From a checkpoint of a small mixture-of-experts model trained on Wikipedia.
Size: 12 layers, width 224, vocabulary 8192, 19.4M parameters.
Experts: 40 experts in each of 7 layers, a sigmoid router, a shared expert of 64 neurons.
Training: 328M tokens, 4998 steps.
Below are experts of layer 6 (counted from 0) of a mixture-of-experts language model. Rows are named router (the router's row for the expert), up (a neuron's input weights, with its number), down (a neuron's output weights, with its number) and show model dimensions 0-223. Each number is 500 + 50 x the weight over its row's rms, rounded and kept within 0 to 999. Numbers have three digits each.
After each expert's rows: "comes after" lists some tokens at least twice as common just before its tokens as in all text. This comes from a sample of Wikipedia text that the model never trained on. Tokens count by the router's weight.

# expert 19
router:502513623576502518482509375466612532496429516478394491499542518493647430476473516551464511490429425477483527481501483455470499563494534491505441487490500480507515499522437462535507474549504512494529540500536432493493441502511465407550399494584540518451542512574496482478472537420539495477440525477422568519463604535568455428394519526524535421519540453444401501500541547449535517355572519538490490491447469568446505512512396496513540560476608495456483428467572569477458509512559533479563554504515544491496532508501395554541420577400500482437592499560467484542510444629568497478495473441493553524486524554491409412572529451472507517520587487468502426506533438487596611457543
up0:475501532500381557558483449521585533487426532507452437476494535525525560549518533446523569533452423529496446513501477442578562511500602551421514488369478462482499587458543437491411500513427497495490499512480506446443429497573515389471532434548501531479544543470469482523564533514494499550463441463459546620492417511520581467500458546509472484512577456462606548500602431391456460449593517508434414475489560532524528400506433520505460503372523578553503546414507455530558580507496525470562560456453557476486505514454386508481474598502495496528501503501453460555523519488482409424530425523430500546534406462587530433440486456495477497520534560526543478458461380606502456449486
down0:469480525518480473473512552497532482559445436443426522486494470472500463415539493416489514467524462520507435610527579529500556490468464482477525453626479426546562570468537498502543506461519553438560586569525498460453452418563507505520430468458461507470465450552517510474428453393380599560504567485513547482523433441528480482577526523464448527545444433509537480511578458590496492464471426583600551535433454539537505676380454426541586474467469513473466535454483580526496518467516474563584481573489463496526487550469561502451451482564494491561515481587622493541482524528476465502365509398469527528523487553501486460380407480442472535508495527453468457474563574475545548544460
comes after: "was ", ", ", "|", "is ", ". ", "It "

# expert 17
router:482547479540523509514535524531537496499537502528527453541545487545527542527513592532524534518568463437476591469547396423605493413511541503545443535491412475480456491512497525517534518509576554393518546422491407475483488469503468457478527540463464514460459560498447644511533471458608428519436503473574512487501581493484516486477529516524495384516505540531552467438449528489526524464527447519563449444524505581466498502489459481498495472606541414426454484543593506415508546408449473526567363579471459478485466444476600550436580585517493499389484504543560575447606551531505459579589472460423613521441498564622497540464565460475515467510454437532487464446420421433465490483517
up0:417537549641537488457486519442458503480513588489406472550544621489588473508528460456496517567517483506405543456444463505471570504493546531481447585423598534488512478457497547437532533492492532506520543529516547511461525476504419455522470467476553481419443480442403624622524472510547508488552530460443509479435508534499482535506539495500563451548399503489557493464521518550485541485480541539540464471562603479409448514470516550498487432491453490474491523452522447469536442491556479432501455450523511409417504537392517483495605461503469533509452579521525488553646531470452576530554487466538563654524484545546507580566542488424473461555476518471609469453424466470579581621474
down0:527511526502498467517434594440473467460524513565432509567433617543523439489442460488463472569534518502447474558613506497429586570428540621601546554576591484512542523593529461443543499540426442509482494399524611461445579516462463528440520464507546443383469563542533495551529525424642510471391526442418409444468427549456463478483532538496521436524509530487532490514433528494474525487398429458458542538506536544479505482404482618426464479473458505492487512497476555486549422435479493509458374538516485484485534398528505524473436491508474495549501590500609505507591556501485505547490508446493590537504516471533564431485443470523498430499508502463507541457524558525475581526493
comes after: "the ", "a ", "- ", "and ", ": ", "of "

# expert 29
router:552484571519544445510552527479548502522458539473453419516465462437557502511437478469477555436583512492454510456519520537552498460482532469489654423542499418519615438526428496557588472534498633452487489448486442531470412443474478462580585592632528511510449495516481494429407615575496456384505452485490503542560519518440492566450572561540533426471527492550586487484568521422470424430504508491513471540445550496446540483502470518433577550541455484523426422473579527489481469414474465458502447556539565483483551543530429476553559502506506524479586506481509474506562439570563535514527473459454465541544443635527454390487427538475513459482457527505534398510507425470537471434518
up0:437462496508577440524533492394538520505428419507495428525532464518456496485476498425466565501442479483539412505491508520485528479483463439385510513458573414488549509480462556471492500507446540402500480401460580492545477480581499496496460436461528482518400519490536487513395526423564514529543483460549422530506571608514477538421503526547446509565517550570560500476518541484531511449553508599488424422523410429514463567445541455572542550457494491509467461476444582544564412493433437496459516537459395499421524485451553492635563440459500527486539533445433480481507507470473528542454379502577517463559383557440527483533528615519445369463507610517525469439439490467591512491494
down0:458451537505509495467488533438432587564517464445582526534569532509493521536655477531495476548417519491510520327566480528436505502520487465582528474447443499455429529432495591479554496531474482453515473545498489486505504556507542450488508548630488465460510487508479426559537430459549428489524467440478483479546483519522527570555403455503540471555453510456368459509428476526432454386465495489506544528612550477492482456529524484459414435422476501480538538462486570496497500517583509425506446474511495488521385484537521503456456435528578455485488518510476485484467666446494574357522656498453486494534458443570487495560515537453602499548489504437472455496426419511536511485426
comes after: "\n", " ", ") ", "0 ", "1 ", "2 "

# expert 35
router:465523533432521416517583492493527487593486517483508464494479515453486565473481548579545464513434473494514463579533576475528456468449426524550550459535548366545591426607473518500598475504532499476610472465367540562481443404480442449494509622562535483558570565433571546508515539550540575497409523459574467600566542511440526444544488568462514521490423471434485512419530537509465417502451487481506490510479444562522474490506438463591505532507447500434479484508497587494525472474485520505482475463606442496582537470492465507546582597461515503503498476563506457504499535542545471548510372502455567481408510602543482508442595401441502445453558513498526510417533477448402489522577
up0:469533467530483522434450592508463465493514539539476557550515477570511518424491423511502534531497521497575470603511526547476552400528519458528490475502415443475446527534378470524480465385459491470488513487469562480402485387432437443578431547447550445533588562478513525510487472490524489436387468449507585555554522416430535531549498470464605535516547532496454480476540432425519541422475452493391520538514429488530424526531451486488524591533539459547574525546424514582505441434503481587531502479472425526455538557511482470510505535454384533499469451449508480633551466512516477466486485528489563431478434613445495457497533477465432526565514439462550616586406478393544478488444
down0:558478364443555439465458527480443492465484523559463512536491519495531435487451629514530500541436468523488483642515513530524492594544513548513503528504502442592540449473532572479436570530456437527467507460547506496432468473496568495455431467482501436507492527568412543430448496423457530444440490472426453499528462484450417475605480556595510452620516494493502458534579490481436531509578427513497534516487397418559386461589495532381483562448504454444488512597438454592559483403530519408531505498541491546513432523486493524461512509557550490460469525486526533514538473530554489463477514509425562425516469594464435478534475449481402425498450530524573519516501575435550519520647
comes after: "| ", "H", "; ", "N", ",", "B"

# expert 27
router:537628503453513479474489421500579461516517569526548533495412541497491521522487615539579516548485494526473438516406476520555451595421545513551560544459479504469505598489499493550574499473582514466526676511476475421503499519509550470499520479615454455444494548487440527615573517536422551538458478460448562523576489511494444443454450574462450489504482532509433513433619489535508570499505548460455482534569484579493514482588525521621438471508581567450537486597518479441455495486512452454517513502459564485552533462512362495498418649406526441471478434588429503470524499531469439440518483518546538549510569558538458554478511453469609551503548510458459483536477466490510501513526
up0:581620459523514530537539426396501477583466512498432542472503496515486554462449593514590447579449577531559437603473500512568506420520467520521544415485495499530515433513490501428436529457520535586447503426465538526589493447456463385468489483532446441480534462365445468553500548476419488551598444491526458527458501573616519505455527587453492481456572502509512541538507495606554574536434521605462456499487489468445468535595602373521457570570519508491515458519570479486465624486463505484523527570508467505476572551564467513522488433522484474409433472503438473466509473506504514476529540514556551516603534569454440535505487539513556454573488530540384533500463509459476497556463
down0:501557428492569443446497397577472540521494500482514564528510485482564480524465468403461428466465459455591516530512501542512579555542522551558504467482462474587441434476486463483482585462477501568502497563392573487557488458527500494470490561540535514408558575513399515498555455352482539452499454532488496516472521466665521414419425488501411451439562443536538493523441509533538562490617472461528537499430578483519511540587490450573466553562488502495485478496521447553524529525474481579489559413565498547567526544565482534564484490598547557563502536414447456563466554546512525551546459568513517552595582517417449491575532601540428492523530508512484496425520529416537515447419
comes after: "| ", "\n\n", "'", "- ", "|", ". "

# expert 33
router:518518529438577492497545440486542447552472526465518386509440553412407478527492597523553568531568507478391406428401531475556413449496485449554457463504495472499524444560390509473513573451434539432513529441514391456500548470542436549526512588571479434480459528450459608454516466438446442540523513529548524520437613479458505463452498566516537402573497505515415527526539471537451500463506433521503544530547442540512567487596451555440416452567513524571502501497522433443516579491526487452560546502449507451443546487473519466544499522529530492457477424534525473420521531467589445617523367577506548585457475493546531470533530370495534523487546482523527465404559522476448483516488
up0:503429554527563518394538460529418520533488548579447512510497479553452471474544387495535455489485511518486494507449488554494582444490435498448447450492446563491525549509605488413404485402472597512600506438410480404546541506602410543548407448562573402427472532500389525535546545488535486464563525569507591484546513492494450502452457491513550538510410478468465517551587418509470399505556523424497468455415531452453560478525389459547451423491617485416549539509453473454573546494524470530483419512398455573471527485486498549500443508520528552524516427549575454544443450458411487466559451411505457577548487521524481505460591489476501525459438500515515467522494540493491490517510
down0:591434538517429488361545488518514559434511419515507590480436454480514451512533471532563456472401583460555472509414529515487537397471425465477471444613382576528526466447465546459543456433494461537521461430485428515430468490511451511445510495523521492478499555529525481514488584519473498447510529496523521555553456507469455515496421546456547551499460421434448522545446505503571471462433467481620542535443471509419543461481412499549425482493530545438455606502430466439554454534580538437565468485431406602487523480521586474559490531490600529552509444448521423566444480543413465454474485423458485491521460486401509490538591442510413491497525436582539569436547534517529467414503
comes after: "the ", "a ", "and ", "in ", "The ", ": "

# expert 12
router:412491496452523504458557515542514455540490573461524536493459578469441549522473431430519535344511472469408479508538401545571432523447452543518639552535508512443481435514466563570494556584560526455552508528572488560441447445475390510471536524530519560492527413556504489642539486497528430479495585473542540504545492527586444624486494546422487489494508529543586522498470536459484465578518515508548477395479407535433573539506447556493434456474517451456530387447436514443522455488484596453492450518469565403430529465440422448550548507436528432491543482548481526464583539549480547458485470615471500566502523493567413524516504516495496474541557444460470520490502542458602473489473
up0:428531491604562494441526515435535419498550482516430469568561407385485488475489385505478495479530536435494569510493457494464514480464496499449589531418424522526581402441553465453416569540560530510523614487584465553528599512528502562431491480410542497451495551483452479546410533586543484563514504431445472416451475452508609531542414528475508527481561411549534497515444600464503581427569448556551553489477518575502524551491543564529461534566472404455464416538546522575425556513503516556461414560460467414503517398447499470501508524515504465477429521476499509459556488527552435463555435572500460588462463455554493514553508457465437440565460470450463516410502460497506485537500
down0:482532557551486513520425506482487500487509435530589473661519488451561481476505518484444467463477453503425601464379524549516528560491426466444426576484554518498509521494439496528398502374571492620424496494552466456466608554561565485472431577424507545509545481512462429566476386537545527586501468546429388528472451467536507457484509487496462543509521504471515544447478543488509534475510448468542529456449558516535587407500543574424494588547527524492459489545426436570555527550545482510568565544432528438502424483546493538549533479535536451532461517541431487585491510457511509422513374495420515568495497519443500557532416551522530516575486469593488483431527438604552531439505
comes after: "\n\n", ".", "\n", "==", "|", "of "

# expert 11
router:455525478443524523510506482481488492517558598526509383500524401482511545508508556497557522370476481583457376486536525521510519518532540518492560509530444502487511464540529491579502534493494506376580440519624459557470502541552489508432556480546528488451465560542517512560444513578500506562507557475496556523540493572444503458564497522522456477477505536507606567521432452495426437492565517558461539374503483473553639475545446484497476489554514497511495527531428615440497476395408481437513466504466463488459631563461437558507608622550477526371468421506492546561553438529614521515573377534475501471470552486541451543475544547429477527519531489499460507502508567532592506492513
up0:544482477430449564554469456453531583505450520565539562506508532559476556490539563529452573448431509470492463551397447426508473538547410477544494505425466474465474543459599468500531514441519434538490484533471470489609479529489484505455562505501518464475500473496569469493491462599563509483572451398477529528499545510548536535526477531451546414477602570571478496489402560447479483430483531384512513441587392480553515606571524531528524431563565537466423474463389487537484510548455547531541455500481482511514606584526503455509474527418495487521487535540433600505538515627620545507461548536577532596465480452470493489485455441565426538568439517520457463504438426656488488473479
down0:514492524492355452478510613533505522542546437452437540573444598536512450516502435501478524517467516458572463487469437633552421481507510489559476481471515498391496483479501507451481493493528481472421506536518497500524490492524552486503474522472443509466524445477523460509473495611449452511453610470442479573513506502552539579541461480580487421492560449533421506493516520427551456535564523428456443568568463445456398497521558558497405512505445489414522512477518529455452566490484505455412579468520501436473464550506585515422435474442506529652614497552515472412338532466531485540451542503441429449587451530519416560556615519567518507522465488544597437506513537429469494542509
comes after: "in ", "of ", "to ", "In ", "at ", "on "

# expert 0
router:521493623448549540484566500410517501569438542525411523538569496500492494534391540509562388437504488574482519526522429601542475554447569481523529476473529511474472479569437514557631557466508550470505506469492504545512534545548471532497479535610517487536485424505560401601500467529470496492531499552553555501500541509545335526492482532527514496553526445577526474442547486466467515391575546558535447521478424461508517510454548490579524485505551525521538433470593535499493490512535447565478507477526475458454465550463545532512520502465486507403594403532381589539506485535466488493435496498541477435446460569525463374480517548370481538504561484420433448517468489373614560546505
up0:480517471390526493501504491455507487449403429489495464576450463418518522515449509480513529563526496570465440466397481516528363491524590501566438484487500544493540527465443576522481384531521491517465544447553550461491481546457537478546496536482513522515516508554478542586469520540362453589527492578449545452428483527431440424434558550514444542529548490559541382469430520452447570465469551499445545424565521536435545454368456448457557509480558539481493522473475459555479460463545447557489521526474488522525465516454585508481507459506594501531458561564527511477459488563462559436518463381412545548491429511521460555473518529506486536526542530387467364497627492620483450509595
down0:497396535464581480553543523374426484556398528478518530523513496459482484534425424383433501580548492523593445508463515519463418463483480512472480540496504523510515568466545488464475470595510504458450434510474455543580557452460513461593384465547441475420527491542597453495447407533456390557584454465553480458467504499453445452424594427606420436527513500574506416504487514521465501513519570504486524480545480459537480539453427543503545529387516493569534431522411519473519425434458428492539489550531544501438435466451527590461495534543439453485469502510481448528515492524475587520420513500452428460419484482521554502552441562533375549451463500543579550538503480575581539502448
comes after: ".", ", ", ". ", "==", "that ", "==="

# expert 25
router:444566488510524448523499493511585491514488592537509494504530445454519455529482506534495518444488496505490508596518507467515377504479539512546598411507458412502485515522436446572637497471522478519564531531423553565438385483527453487549466559547524554516465502443559609539468604492510506477462552449479431537484480494498464502493460602504434526465498515476475441537518369516437422526510550420552491448395479479481515487457512502590475459434468535470493498463496553462415469443537456560412467499578443387579632530471416492584492592360512442567571508533512502457510478481468457500550447442538602412548471569417514426448456483502584532432469488483507473526461498565476470542539
up0:533521483554485488474523423582554442480522416524359515545542518497497466482446443477485456495528597476403547564461472470478378593546447483568507431521453567522485481478543456538454539396519572518568607504463529410469465568470503587414597444457469492501517444557529486488525580419548532548564518536492483477467533460427506533370525427501508432412570578468557503489460508428462501410533528476449394486539523532452508471650451480496505440518424494432493543519551508500523491522561524501536470442537519432483532601460523545454556430408525539496495517559479564512475419490426488486517552552436500493586477451493512526441519449507591545552481471409543567512493417510562437490511
down0:512433488482466528501439505478457493491514508530509476491543470489580511441479490439519496496439533334546523527487615544458449485517526464450513496537533521505569592490498500425457572494547485495495472527436469534532452525541502441475525526463510594483543521461481507433489501581445442463411464508493514463413472550521526518420479465441457443518453603425549628506533541561403550500556479566421552578511517559538465431442390456470500458520453496484530420551509593433439553520512505356566574453488504391496453560441565502445511607502513414549407417553455523437479536557583515572506493525468604480531551536443484518490541503383532507471487494457604412550465500516571461450548
comes after: "| ", ".", "–", "1", "2", ","

# expert 39
router:500411542606521534457565522509497459495472645511464483438523453468497527422443542464452513493557512455394522529563632487481500397496611514497512480454493428507576465447485535565491473454473593476503545443470497545464492507482387477475507518585491454497566556494454535422483628482502537457423526489523509564460509557522537466497517563494489504510521488456564467507529501372456426446539502504521497451537541511540466561449502522496402503496501487497440431526510511490507548433323493537505520544527552444475653578550444497539483561454571542540586445468531552433564484534471583500500402458531532483514513515442528374514464534526500538516520458453548545464601443442521544381467
up0:495510527451559488487548544472540549518560534483471523496505473516421461493567531616524537462562583510463552540517559470411465491522527557443403473464501490479452443527456490470430466430460522504502452488449467460594492532582436549542375592499532482547492525503483568529517478546550476488486470492556484513489542477557460515485433512540489487663588519460494555479526447456399490505429568561468442501502402531511504581483544459490602502483509669443508509449511443475461536432568567426493520583494462518504523509448554544472377616474459426490479463539589494388542579494488474571528482565538525486388442500463442478545534547607471492531477450438549466539532402566502579444495
down0:430491446554492548422520545461428447438596463430507547474573498435436519567488461471567420518540550499495482591520465527437600534516518542562555518549549516500600471461515487492509476569511457490519398615460602545577551576501480619533512507465594505494539560500447494565522459488471550504481488455452459650505576522553432477524513382495461471469574557497528557568469504456416481451547425502446504494491519506571554498526491540523484534474401438423521424515569576449420455563561599531512529430549546471501521413470466434581418540467488515441499460517480427442447449468452531498501469549573634479487494433438458440480455504566476520464507471469535500545510504438485544437524
comes after: "\n", " ", "201", "200", "202", "0 "

# expert 16
router:541518542554533565473546569484556460465535531500508347432530446479507601426404602424530472478472424500511430545556462489504409508527589446571604577517483500385538457460381433564453563454491536534498482469501467503468542483512491447464552500631500472526589518563530474621461510527472437536425568449443554555532534530487539492523524492498487418572529491510512541546554476443453556494503494451477483521510451522423572455519466570530545505571570564427436455486438464475554461392474505514555490502463532455505602517500474510461599570446526568530598436508450405557546488523506459533537486518488530566442522484562483584514431554462447494526579456521446503511482486489536592533561
up0:484584498542505480497550522522424427536403507526544432494474495500519503432439459449532497588517527525389469564492565507423397490524437472512586547455434524538509609507523445503550563532457506542415598489457459495524593438446554438529542492498506502477547497541502476546469436609588534495485445546506514471524507529498493465477495616474430473512478535600445436511473446507482491510491573479485501497580550503406491535533500569550543478456609402596476610557416546569540505589492538494465517500502441461502586358475429541430472500498482496483447489541504485500451576506536468418520452459521535450528414456469481506565504540492628428574540403463454412549587479533556512538447
down0:429517496490546455556444602410443473502555527495517494482569533508542538440431439495459540525455548509445449485638447491444589524471475575531577526458536556550494490508510548543474610470503487578537442524473458437557544467517582501542495516445481581413501498552422513461583479607483457537508454465484661503492537452549469485588457508517459562545430478476521505422474524486447525549503466418469571388444516560560566438518507377552466424533539525564439492566488498438563463423490466506503508516505536494566439486502495393487516524523598470550492448496527558516495591504519464505545478540472504489521650423494463465439610525521435494515522502396547544485503464392520573519464
comes after: "\n", "|", ". ", ")", "He ", "he "

# expert 24
router:545531491496545489531528507554444450529463487522522480516460531513512564457481512453618525448578501499427486572424504454581470496536558475502504443507528436541665494462344462523531564455516449428535496429480485495498481462485444471483452504545456456523539473485334557434443584485485424475447502518621490498468541498408514434502429516542517405512520491548406473442484534477471464549631522491468432484490496517468502473560463576572496540609527515462440433507549488523443494392397508600518431508465534505488521544540455516619565573487475447503468498483512477519555522596485517500474530469418496545491567503557557458442437479417537575532452388487516419573534457434526548517501
up0:489467469423585564459543637533453484544487448529483488587517478535551491391542503503534510480472631530487500532550469499484469558553567528474406441422459465529522458499486521478617567520398511470540390588498555492492490556538444503476495476502507541508469521507450429530517494543547521475508554441494560443527540464511525428497503483588501549527561510416486459525457470499493469589532488530389490521410472501592490564553518569421457493633489442438557434449470456459438401482554545560533447434561499425424534539545482535499442484521521438417422488498482476481475544480564473586499446532487497398564373487547507382574578599446518540445512498576461538545531488479538527482529
down0:434568555497485468517500576554568503431536526512553415515505494446547451548524524558495517492459540489494449373499509506463537448475480488484495603481493463444484431470580454488498560425431412584509439497604452463464564606541555499501544346499476522494516526452544513528486468561428477559440517486530569508491494530496443593470470495601541511550427456562559560405583497560558485468476453466399485453534556510528494544590408541510468402504510359454574501515546490564554505510512572450462497445434414557514508474452568405563552398452554517490556535453433550452469555447530507438523489526564450458457441495448460534500534475509510479524627477555508536499548500515540433440432
comes after: "\n", "(", "\n\n", "- ", ": ", "; "

# expert 18
router:545528575508500482438450519508532458536552551504529415495587523395483511527453538483506483472503508536464457526465429491565463587468552527498505512504478426465568512499490487631612613517531500482490466525487454434496467614529533437506506453613456508517508471537417444550461400524547531526541493514419517472526530489532474493547537526432415459506587561485514402414457539412452449478533600498473403469498447501524539551573443546484415493534580462492495502512524481392545506511535497437524466455515535495476588500484523485473537482359445522462488410563444605447544490527513514526501477542534437516523481489565415436489525513341563452517539458438476355522510467530641542464524
up0:426557463521461556535556439520525451561591467485444517456485576557493512566499437464433497452513429539490506594454508511390503542441669480532555558553494502454456539474461447469543441556508567487464469582445545557457574483466530513445480487503520469479501393506418527477559564479549607445531564557546480527529547321499474493505542453500524472513435555462442515523579455454500510490508523457433501496475487517479441493477491512500450439464542478493466462451506481574490446511449597478506523514577459451578507599451593508455429558449498521404519571543451527590519516537455505501453494492543553530550590448455468502435533537625583490517533532452537371561539404602461482524478
down0:486457490558410494475535374506520464534555486395532478409526514511540467536532462486395517565434478482586428550521480473410511453481502508517491531565571492461420481555484511482465529526480598449369490578494538492451531514473495574486548475530491536540574420490394428540463595460514466505548511569522493579408520423584541515543521467492524497433388504468540491434474568401524454487449545457413452514564478457486439499546456468516434441492467553498497538469470479479533578541474569524520513449496514492499543627532489500424487460582503524514483514465413550500580613560543587439553527554540450516504574501496458513453535610624563509418415443533489495419514571541525546513446
comes after: "of ", ", ", "'", "in ", ". ", "with "

# expert 8
router:472576468449505494536545513528521489537451516510532425450540515527558514497426575505517472518544459564526469537506441488441418487562496529579498491461443450486617559497446463595652526436539519493539458481409482578426476458560491472497478536498527460608539487516521522493483594473593414492504536564600466506442538474423474451478421650451432448456502479520501526485478487566540432520507472474551384429399476618505525427524392497557549422565507472536500509504501532491523513370424475551484447519451487503537509512488470552504489527501461431495548417459566555508528478664543512576587473457484564522441495549489532499473498441440494519523467492559435449442517492493374503479550
up0:514517501550407449556560530488593512460580507555456463554521611501468454465467570439522494522627492511443455528552415483541535559490431430485522501499471387473488564452505478481436508342468419515450522530486528471420450480490496542483575509509530556525496429421499481422519545501548524512554503507553528498547478530403494511485434525521493456525516454411548469485522600482425614413413562466453402492484456605532497500416471515539584461611513465527542504405470522490480486461559469485622519543482504536590477556491401500530609585554484472525515460504522564503514502493454486530527513474525521400524486482456472491515501452375427502508515480468481464454562448598390451544548
down0:564571507448475500519479582406539544499490427543459574573473434519548561499487426497500445575507526436536484541579433472413571528493484505456422428516483488580475541449530485400539485544468538459514415523439553453452592465478487508499572448477538547468427459490390417504458468508536489425487548474455472472571505497469577499579419540570436516475544458502617566574483630477515553490453537439448539531462437588534553488526564524512566465499558577497520475469534441500508506534567462476498530426486506568533433473516518532486549578543567542500470502471559503421507644481507536515483472427566558479481525489412525497491404501553500582464527426537503352498529502544486456354508
comes after: "| ", ": ", "S", "T", "- ", "K"